Weights of a small mixture-of-experts language model, trained from scratch on English Wikipedia: vocabulary 39312.
Below are experts of layer 3 (counted from 0) of a mixture-of-experts language model. Rows are named router (the router's row for the expert) and show model dimensions 128-255. Each number is 128 + 32 x the weight over its row's rms, rounded and kept within 0 to 255. Numbers have three digits each.
After each expert's rows: a language model's description of what the expert responds to. This comes from a sample of Wikipedia text that the model never trained on.

# expert 57
router:066127165121087085133076148114068178118057171109190091101096103167047174079125118105109115135114143150135126086090147111151067111149170127122063150136098082105075122136088143141084126097141116084158086168130140122113081152068041136207149159096073091158139080134119109151073121083102110089110122149118127130115167119122105099125084092163152115124174082089181119098182166081064131091117
Country, nationality, state and city names after in, the or of, such as American, British, York, Algerian, Delaware.

# expert 59
router:099144149102197164096077155145122082088110065070070132135137129077167172169186105162130163094152155126136124180143122155124128078127094153123070133138158083171141103086133153128157186151101091080186150131187137085146096184118188177118129098143175185087116080183107123137095073194191076172097137155122151173183156141137136131059091119089126115128138101147124087092169086172135069141078
Opening parentheses before abbreviations, percentages or years, plus table row ends, quote marks and LaTeX brackets in lists and tables.

# expert 39
router:076159162085038105145135183092150115160129138097066096157136117113103186078172114088168095067156121151169110147092177153097135114173128166149164124161045153070084142184103109098112082150121109104113122110146182061078126111118150151142214185063155085120119095106123090109097101143154106134113064131144133201178198104130096130140138067134144121079068127139132072131079163106116121109112
First names, surname pieces and initial periods in people's and team names, often in tables, such as John, Wood, B. J.

# expert 54
router:164070156145143163098118168096103116137124164162152097190120118117143119144087132122153107111157141123078040156168119160161133143143084125162075125094144121155127073097110111154098149099063116098184119096144159108141080154070166122107132094179152138127106152090175112126068116140153126183133145108089185177155145118136120189157197186096120088144209105090084189141121069146098110095067
Adverbs after auxiliaries like "also", "later", "then", "not", "still" in "was also known", plus parenthetical "Note:" labels.

# expert 43
router:109158142111180158151055161132134116162146077131123144154126169156142150135148118117138122154134124101106126125190108187165154115090110111142108149115068138111183118126108164174150093143195112148161134126159103160145108161092153085125131105132149139118114134147139156074181184187090190115067134172159088172129112070056141131122198107189149120102141137119125066121170120140149110120151
Commas, and two-digit numbers in coordinates, large figures, ISBNs and tables, especially seconds before ″N or ″W, such as 47″N, 13,575.

# expert 3
router:102166133091108163094090169085088127143134148101153104114117102107114135118156124150083151107095153122130099175103107140101114183148119075108146193138105123091096137161117155083128154147165145125101118153149094163157110093064133133116145204099124089137121123146072102146146140088147117117095092127093103148123128172128118169170132098174160113089153112079093187167166105161117184097134
Common and nationality adjectives right after the, a or an, before the noun, such as new, other, local, British, synthetic.

# expert 37
router:147077153118092122122148102162119195090094139134141123177077095101126114093117112124103162132087124127138085056133094099131131121114132103120099108142090146111102127113138125111085114147161125162155140153153161129159128151191156157114121114069139114196164117075141104110129153141193114077158117146112087168184122092162134107173105133186131146082136139117169103165146202150182072133104
Mid-word letter pieces inside non-English personal and place names, often Turkish, Greek, Slavic or Indian, such as Pan-ag-iotis, Bess-arab-ia.

# expert 32
router:176173150051192165129156135072199118079120110176101147125101126158126113119096064154116103122118119102166161169144095163088152132134113133164141163074127149171138137123107153103135132135077181070122165150126148108121106177097098120099125096126057144136169145132150084100157159068157092170125103126099177121073101180165172076147091120123152151166072167163077147076118072117155140175173
First pieces of split words, often Latin prefixes like un, ex, def, disc, inc, followed by suffix pieces such as -ation or -ing.

# expert 47
router:119164185156178063174133138128156148141093140110131123100108187073173116145145153098105177125154155142122168130114101063118146075129131069093141123161120072173126159124162149078113094146094152121156117142143183090078155179161132161106131091114132137105052144151121137184131132111136121092085041150113171092145126157138100151142106163140090149112131097127092066149077120138170105119112
Short word-final pieces like in, an, un, u, il inside names and song titles, such as Lovin', Funkin', Vermin.

# expert 51
router:123131140102078143160178167151170118109157120094142101085102061091136128077107167133099093107093114164070082204168092178168117216051170113091159163146095195068101129095114132092104133123112164071116142134164128102113185141093163121118125173091155129078212090114077163143131134116135207112121141156065113140106108163176100133115160123124143129150144169100153117118179124136109116168132
Number tokens inside statistics tables and scores, such as goals, points, yards and averages, as in 390, 0.863, 7–5.

# expert 62
router:098156141091186163143138110106053123119097114122071126106099105130122156141199151161081099184091115112076181104147097116132101095179074144147096106156093150100156109126163172138128148121113125138131176162146099159082126123178095121078100136117136090132159166140128124097112161173098097094162180103122146093106166116123181097144098173149135159117205112185164174144137083097123084142116
Last two digits of years after 19 or 20, e.g. 20-26, 19-78, plus units and nouns after numbers like km, ft, Championships.

# expert 45
router:164092152119102157115104135186128163135139112109173108117148107161131092189142118130147096066154135148106136127147185098094151145131139137091173168136143170079095107119141090179094103159139120119101151153085075090135155134140145155120135109105085169172122096117155107144126094184167089170092175160109144072128167179146157094138175165103165085155155129083177140120110114147147136099128
Conjunctions, relative pronouns and reporting verbs opening clauses, especially that, which, when, and said or claiming in reviews and news.

# expert 41
router:143163151130107128170146148052140099151113133106097113154113144132148164135125062172137178099124148133124084110081131145127078117105138127138104124202179121194168100087089142134090112135128144106126077108155152164154117083143147091129104125153111150098152076090065155174106099102132109139111157159086131122157112153136165120154089144118127099116092126137170139111105135114074142083124
The word from, common in census race breakdowns and election "gain from", plus colons after infobox labels and coordinate marks.

# expert 22
router:157187132096188118155092127107171110151122085120149103075116160117155139124189151140136133106165149152118091109079169104107123122157117189072100161165175134119143135168135120095086166109157119111126089157151090116151095113100174126131095090157080085112141168165094099163100140107110155185111120097146121196159160152131090149151100139093169171140140143107065119129172114164135142118140
Personal pronouns in narrative prose, mainly he, his, her, she, him, their, often starting a clause or after of/with.

# expert 53
router:138161133141140157107109094130181146123117092176101176128084104129089126080119104109128151118093142125077082101143084148108147104114170175078158075127088112128131144158160162090118152153130141191159137164151146157144128150148096173119103066075097077150148110145103117104093177148096104148115125126149129153171145137206130146155100149146192135081131111130158108147164144118166088141132
Syllable pieces like ad, al, at, ah and name starts like Mad, Al, Sam inside foreign proper names, as in Agadir, Palladino.

# expert 48
router:155104054173138073130129132155098095088132157120118133095100059093174097080125181155123159160075082071118126151140124152102095136116109111159149158142171175164139094088133128143156095086136144166148151167064073163128209078129180083118122132129189152160124142130120156145197102175133174071112092112058090108059089060102128147102169139102135161099132176168116121161158122132121170179139
Ordinary abstract or concrete nouns after a determiner, such as role, system, area, location, pattern, money, light, usually before "of" or punctuation.

# expert 28
router:099106119153173126158138168086113128076094104088128085137174104117170147108138178112136137192155144144146088171090141130075161114147180143163192105112119144128149129068092156154112115185173116132153176188135075164080125173152172091120106174086148112090131133149157106163101163137137140060131087161114163179073101164150167130087147110133071075177145105147100111169108133162080055112111
Head nouns closing organization or place names (Party, School, University, Street, Museum) and the suffix -ism in Polytheism, Judaism.

# expert 25
router:159117086170119105180172058113133107130116142140075154099124180141098139145124110132090156178150129155143192147119143116121192154097147117120118176147100105117097085139103081072085144157087146126152075121132103090090129100145117117152088137172138161164171075075184116116158206115147100109125132140148071093151090115103125103149126168176153133124173090112101128095039161081063130095188
Prepositions following verbs or nouns, mostly of and to, plus against, into, under, such as defeat away to, in the event of, attacked by.

# expert 19
router:083159139150105128113101114111079133117155112096141113148111072126073156124146103134161139108123139116112103132131118103114150094150134092141145101140063118144075118197128135104137119144164100091166174150144110180062127180162098106103160101116185097125105097131075093135122076094089114154129106119105148104125093157088083070143154103167075095131169044160171171117127111127189194069165
Capitalized words inside names of organizations, places and awards, such as National, International, New, World, River, plus ordinal endings like 2nd.

# expert 34
router:106144102136064123202180176100124066141112131115132144099198085122112163122146172113188194076148126183185098122131133180136109148181134156145156099107128132165088120084085168073161150119208138088125155169145090091100125145152118061090162154096154151101118092117109113132082159166166089136135079152057111141166130161119128132138140159178124153095138136158127174147141136125214152157141
Ordinary capitalized words inside song, album, show and place titles, such as River, Love, Battle, Blue, Goodbye, Lake.

# expert 55
router:110170120122131128129161134127137148167156107164123149160119095105157087096129070107150143135155116140114118107089127177137165144109121125163165115193213184142087093150169122093165067155067098132118158158129180143129192132167182138139178081138127178143114117072112110093174129143168127107145085113091138178123135108164140118174120061186158151140083140130123137122099139147167120109129
First capital-letter pieces starting names or terms, often taxonomic authors, species and product names, such as St in Staudinger, B, C2-05, Spect.

# expert 21
router:150170139174132150104084140101118189079107148134163177093094101164131118099125059120139113120146146121089149150086166123174150081179123100082094119137097073148160137124118150074155132119064072109077159146178120086178133131116124094105097098112141088160156071097160145107136146114113118187168161152178199139181072081176124105163087157132124095126046097120111137121176117167134118138115
Century pieces of years, such as 20 or 19, after a dash or space, plus month names and the spaces before years in dates.

# expert 38
router:141090138146142116158188099151123123157122173111147132155084072140164082100157117151157136095083143099169107125117139110155167096114107116080138090182124136142100111094111148102102132078091110112192179128124180129143128151157183139150170120106134168194116106144114099135115187168123160105111079157099108171115140083077121131060115075133096117103090181139178115194099125133152077135132
Pieces of proper names of people and places, often foreign surnames or towns after a capital letter, e.g. Kn-et-emann, B-ot-etourt, M-ank-ato.

# expert 8
router:141151129120196131104182131081065116105094060093133074127117113147164094160152096188154163110086147180079074098148098123115166091127153169080104156068166082124134096117123193104085118137159123142166128202158121116123104145129169138162121119146072152157151167166128070156092095090159184173105156071130131113091156113162172106080168107107129093106074153140179171175129127163136160109122
Pipe characters separating cells in wiki tables of results, votes and squads, especially after header words like Team, Seats, Runner-up.

# expert 10
router:132099136106193183100169152120075132107119058075105172124147139159101148121067122157086140117122158188074086111109183095147133127171114165156150086120163118151139083177179082146121155129091077125119104114150139123195096128121155157132116143086185139067151135136075125180070161103126133130100122182146137162079129145144114157140082170158077093106158148135116137156096084123184197123157
Possessive 's and possessive pronouns (his, its, their) before nouns like father, own, death; also dashes opening infobox list lines.

# expert 1
router:123146124093181096118098158102185125173073111087156091080153120111144133162159136138130099112178148106096173097134146133140160075142133200120113098140147069118108171082094132138187169183173187159117160102113146137183122164082117159121164105133120165085166094147141125167100155116133081156067152171152167097135155177162118131068139142070134136160076102166116153143140110124143077114115
The preposition in, especially sentence-initial In before years and dates, plus During, On, throughout, such as In 1965, in February.

# expert 42
router:145133138123125155083102157110161110074136083083070174122120148101165125036099170119127164134116145113122133123101109068135120118154090109149169086158089116150151072067126117184094089159109100106149137144173107176149106146135083158083087100140122089161114171123175140189089156136110113139088160164086112157172147169145097106079183159072176142153200141103103169098107119197112147079142
Sentence-opening "However", "Meanwhile", "again", "although" in sports and plot narratives, plus band roles like bassist, guitar, vocals, and some table numbers.

# expert 29
router:131135128089159154174155164160148091151108166075120202200154120169166135141100113099171169142130147092099087128183114099100156102156180094156097142102163098165145100098151146072158150181128143140167162129174151092109084078095064165122125179099159162080135126068129106055092079127178142130144161133118118146154156120141145148125157154109147081202136111118145072172112175049118078123148
Forms of be, mostly is and was, after a subject in definitional or narrative sentences, as in "It is" or "The stream is".

# expert 13
router:044145128085131115102146136140137102089153102064123124142105166068125157178101150088114111112098152133148142185148099189133164104130096122092112127141107102136172103127095150160124088065099083063133155171190158178111101135087177134122110063161174169171127074162167103127125069133167103145078131164173149122099106122193163174121096131106102194117087106091190064079113096168148107182121
Opening parentheses, quotes, LaTeX subscripts and superscripts, dollar signs, and bullets, mostly in tables, lists and formulas, such as (, _{, ^{, ·.

# expert 60
router:151155154122119141103139132166123160133099139082132162152150165169127099127166147169171052137171144143125136155166152181172114117145158111161125096120077121115171131187130158136167125175151152144173118133171125138190094091064163065120098129131143155138132150188106136079130162145113155160123125185178114124131119140095112156042152093166171087106118152154090162164174132167136125133092
Commas in lists, between clauses and as thousands separators in numbers, e.g. "Germany, France", "6,821", and some list "and".

# expert 46
router:104112148147143150101186081169181088122110170201166119122109112152110142116076106146089129094072105136122169155118174143106127148115090145153145121163166164129141131117103111083110114072095145180148140114100168071152084161155190098113192155132100134190107100163142150099141173151064105165133126133181180173089119157146128143123103126137162155132101202184129187107084107091126116144126
Short syllables beginning foreign or uncommon words and names, like San, El, Los, Sal, or pieces such as ou, â, hel.

# expert 14
router:093104165125170156090098171144112139131108168110099175146142175152165102148164132124154117118145142143099150080145127188152089141132112093178152144096119162146150168166151122165110132178174074116172122102132113168132088117078172091092114117140144133159102183153107080044182193110106089114107143165157106148147125176108101117109141087178225120134117177147103116172170153156113090110095
Commas in running prose and lists, often before appositive names, relative clauses or "and", e.g. "his brother-in-law, William".

# expert 23
router:108138146180118163137113093131119099103131148124172151155137150123152052130143180152112145148079151126102094122130145129091076074161079112120074109095134111163140128082128181169135152168140134112095129077112120096097122109177132089147126145148126149097110158091141208148151142188071122095167109126080161104104083110139154056054143180079122177095139059123114126103085099172209118097107
Nouns naming works or media after the, a or a possessive, such as film, album, novel, song, band, series.

# expert 49
router:166067038160102055111123133097081097116133077154139091102145136105098099107094134154146168158117078080166174169162162133143098125152161140144156172081142130120146120115127139162158111118107147098143153155066057171139190068102147096144135131164119134143124171189086126132171124117148140072099157137171127066074124110096172113119143136092153184095163179184154087129105123169123183134109
Abstract nouns after the, a or his, often followed by of, such as life, death, role, injury, development, expression.

# expert 18
router:112166117168136124142051172114126191094156155105119066078113112110045141139114144102080148143090123159200115162122162085129154179128177135060188102177128132097144090133137151109098123123204082115125178173148159173099149150153152110155113124117135059072132121141167096111121132120121076112125138150126102168093099127114064066120120077132111086116085123099170075117099136137101135097088
Capital-letter pieces inside acronyms and short codes such as FC, TV, MF, ENG, USA, "BIFA", plus LaTeX "\right" and some name fragments.

# expert 63
router:143043135132155176144155079158070100110176142167193116053174100034138137156115131093117162095092119044122174137147127092146149159157155141100135193155109142114122112138166147117146150123101061129100111132083078108073106117151146126179104144136127133127131086129129147149189072119127148173104139108118100023130044116130119152156127176139096121131174110160145166140129127148075162116141
Past-tense and past participle verbs, or their -ed endings, after was, were or a subject, such as released, held, built, auctioned.

# expert 33
router:118115164118143181097072157113089184113115145094119162140091148135144147161153126143169101076127132148182173109184123139188141159145170106165150075109078165106150161122097138171162085163184071112175103119146099143129075167070176092066093095151156143149131177139150102092152168176071124157066175183167154152114151163084125129099105106163163091122099174140081147188191120176172091133088
Comma tokens of every kind, in prose after introductory phrases and names, and as thousands separators inside numbers, such as 1,500.

# expert 9
router:159146149107147127065167086088133145089134108177187101137132129141148195110135073145154137085153138124162171147158094172136092090141144157164123195127184161106163124152127164109076151073117112072202118135137131121184105120218084118186123078111166108089092139115157116168154137140098163088134152115148136140160142064126189142165157111150123118077087114071113125153129152140188121091178
Semicolons separating list items, scores or years, often after digits or brackets, and pipe separators in tables, such as ;, );, %;, |.

# expert 30
router:138141105146140171131168150161171116145086114137112065155156112069109147111131146136146087079108094204144140109114143136196103130160113211126161076176100146122192082095149059188108154111136095148106135144103180157117105140112178148098177164126148092055146140160121168112175115138157127199121083149153169158114105115159128178135159125043148106129052132173095137095142100159149093114104
Abbreviated name parts and suffixes like "Inc", "Jr", "et al", "Co", single initials "J", "R", and odd word-start fragments in names.

# expert 35
router:083114087169129201104089162101153198117148156164064098157099125160151116110077138159075142095085148096104118171127142143150163122155131106193103116107170166131152117123150159165073140131115108170151143135098098160151129083166142200160110151146163142120105138142069113141172111107045136103097159140104129188087144164095123136077095165082118128079148129080152092119113107128132126101116
Field-label nouns in infoboxes and taxoboxes, like Binomial name, Full name, Genus, Species, Coordinates, plus kinship words like wife or son.

# expert 26
router:137107142196139142094164090156143098121121142067083106127113106104119101124114130154124133066181113112096133103114109109189168121140180161109153159185164115072133091128133138140099102150066100129153115098122114100104140091121133181117138152091162138170150131189156045130090156161156155108184165192127089099078100103155129159070144105102204169102169156151153160180131103168160108188135
Header and label words in sports and election tables and infoboxes, such as Attendance, Result, Votes, Apps, Position, win, place.

# expert 12
router:125178101149132075148171199115132129139137111116116171105214114170098133172167128144184143101114147103188151188187108145127117105131135119150199079087107143114132165113088061124099124166087155096170148158149138143148159152151132120093101117142084142086133132095162124142066143188147088090097161144083112140071095160129121173150142156110116102072091098151146106082074124176185105140096
Head nouns after "the/a" naming acts, years, seasons, months, awards and wars, strongest for "Act" in British statute titles like "Inclosure Act 1775".

# expert 15
router:143083098095105173110099145080101121118114144099139125167179096151083077107146116081127171086120158166142115163114117149100121092072150079129125096134165104132110142130142110085159124092164091095101095140077168134152108094084129119113157147134160138130119179099129127133078150101153089157132153098111115152100087089134059102135133113117154066130107099088133156065113113125160083102162
Lone space tokens right after a pipe or semicolon in tables, typically just before a number, as in league standings and score columns.

# expert 6
router:155117109113113095080172101111141126124127123179127116163127174169159098136159112122084130147148106172127094127098107077111084115134168148154099128095124157181135123133144172107082064034172132137096092092152165072144136130139051107203143156144110090135117157148150066175150121099151165146178122044147170145101143116098159104140149141133118166149096072165165129154086140076163207088147
Pipe separators between cells in wiki tables and semicolons in flattened stat rows, often after numbers or names, e.g. "Naagin 6 |", "1;".

# expert 20
router:157106112087148151157165088131120162093103140179128090114130094107164168147076133116104146133082117134137084132093181110170151198171121113135144193058138119132127138091112113161074138112062206089125144153180162110113102147127049152154108110117113122134147135150089119087180157139104126131097194107136151141075100186090154147105105134187187130134107157162148185109159104167204175090090
Inner and final word pieces of long technical, Latin or foreign words, especially taxon names and medical terms, e.g. -ium, -us, adrenoc-ort-ical.

# expert 27
router:075153112070159173116070137116130149117180102117155153137089084181071183158112145128105170075105139047155140139131140124098166113148168128161169048096148120135086150151141132146168121132200135188127102119222090133118133165090103109064126141091145166156137152192141063137111067102109117099058076114119127157128196165133115149179127145165141141092168087100117165134106145152153150154106
Capitalized or ordinal modifiers inside names and titles after the, such as Great, New, South, first, 6th, Grand.

# expert 50
router:149125141137076124083106166098176120126092120099205142134153140117130110103172177144152108077116146143130150116089133066172121089068149125082076057180071088116175104146089117193131096143194159154160168114143100091145091165119135165103118094133087136142166087071179156125080132125073055142104120174098110141132171147160164190112122097058126087172175060134085097091142117179168135114091
Prepositions opening time or place phrases, often sentence-initial after a heading or full stop, such as On 6 June, after, during, at.

# expert 5
router:090142189121080160072089101121196130142123112162121159067077096105148163122134087185149166077144151155148096177168115149155136185121194086090153132134148147183148165131195129128081117106129178156206144193084120172143127134107162135181099105168159108137128089102094176116133082156088166067087120167098086143109117129140076090094110094180083129172105153097153131089147105139074181122076
Digit tokens and spelled small numbers like six or ten, mostly in table cells, scores, years, dates and route numbers.

# expert 61
router:174122141187184086169160143070161102148160081108131154165077117116185085162182123075068134170165132091099103141136093092170140135088151099132166167115121162085197187175168116117130129158130078150118152118143137158117122140105168147097113108142126122130115131128140136140124167166129120138120132128133125173120162180122141141162115135123102160133122174115086136114090091167101139175096
Lowercase middle or final pieces of ordinary words after a short first piece, such as snow-y, wind-sh-ield, wor-ry, b-if-ascia, Sw-ah-ili.

# expert 4
router:122105177098113169146160167152208133116140118136131159104142117163112149159109147141132173177154152153091076142172096158142104050117139148108067124167088097124184131153107157112195115147156142135160157149069152083124069190127102161064112128210127096139087137147142135160109076127120119142101175189124087148110131159179123104158110134105161121177116135127117100102143107159162218187151
Digit chunks inside long numbers, especially the middle 00 in thousands like 25,000, and digits in table figures, times, dates.

# expert 11
router:106226114131109169158104143152132141085147154163137128138117156159057154136130171131121087157104141091150092146071138166155098161069106133125085124077173113105120148085114174159086052118119104142145165095131145157131103192177159159125120094203119144085101087135109140154077168139143167097102079149140133162096117176088129176147095105138122180144151162132165140150153142148119155112138
Mid-word pieces of non-English names, especially Cyrillic transliterations and Slavic, Romanian or Thai spellings, such as ov, ev, usz, plus ordinals like nd.

# expert 58
router:155063146033115078120161123107126113166107144118164141128070128123134148126081145160141171155133131067191126201142132111180201159158180160130114133172135164180143103166167150094078147131116114162116149120132136087167129144098120159159141096141097092173093123194099192170130076136083166157125173142173130112074167108193110113110147116065074148112119147178167148117101145149084090128183
Auxiliary and modal verbs after a subject, such as did, would, can, was, will, often before not or be.

# expert 24
router:062161092120059134113112127191116106149106087152153117097172194062154169166165169134124077104108098109109163117185091116119111202147088132122194171170135195109131085128123061191159149163129117139087107076137126202110154109155120086135116118111150155135114161077175132129097157114147136185143136157145089152157155152148179139107175141092108135145088143148152116083151149143170113140151
Periods ending sentences before a new capitalised sentence, also decimal points in numbers and clause links like "but", "while", "where".

# expert 56
router:137130141098148161173138081167144075117097137116100079118138111065130148128176147128148131085128143084138104155084184128111138077128076154114112123146094161176169103155117182099180136097098117119109112165082090164106099198111145106070083139139094147092108121109123151153087143201137087103083137178118155154101081116167092159134128076157090148133104134100110142112155135121066123123060
Hyphens, dashes and symbols between or after digits in scores, ranges and statistics, such as 2-0, 6–2, °, ′, %, ±.

# expert 36
router:108171125073118111098116188095145094150136152124101138108119129174091129149106152150182146116162126164115160121107147119112165101126176158132127150117142115118138076129113127157092144177153182111101178125126109169151104145072091141097142148151129146080099143159116190146175106186137104168165152143082158124154169098158104180134073137120150109109114096088156125095140130116170147167071
Closing parentheses, braces and brackets, especially after numbers in weather tables, life-date spans and subscripts, e.g. "(93.9)", "2015)".

# expert 16
router:142134130121148108149073161086156163116071133129101095152109157102155131174079127133144108143063145100132089127130122088142079175111153104088168173075114135138104178139092084131117116156105154047111135169186119118125140135144083134118117101092136152062160172141088132205136113144137172112082147147133156138079127114128185121135093149121118138127150156143113098113115082114167146131098
Final subword pieces of names and words (en, ica, ington, ium), plus the n of contractions like wouldn't, couldn't.

# expert 0
router:164162130120100156106096177126131149151099114113130140185191174138119146164118130105146088156151156172162078113104119089084115080070165131083115070094135115054177107189144125079163141162101059088094105082138141161188107146132117145111150176146158062123160120138121172115102082086146075135125162121096127156188145150141124166119112148151126084091077186132138140134100117148149089116145
The word "the" or "The" and possessive or demonstrative determiners before noun phrases, e.g. "in the family", "their", "this".

# expert 17
router:103144125101073138078133072079074132099101080088087102158108123110114042029160106131175143174142131139133147142171133179150125135182162151119136110169098112089172098116097167203185127134116139132170140116107168204080110114068188159136161161165144119094100121187125158129114069077120142141188086133129096153131109136100183154108133149110099167096111181106091105140105092144113132132092
Occupation and role nouns in biographies and infobox fields, like footballer, politician, novelist, coach, member, and the heading Personal information.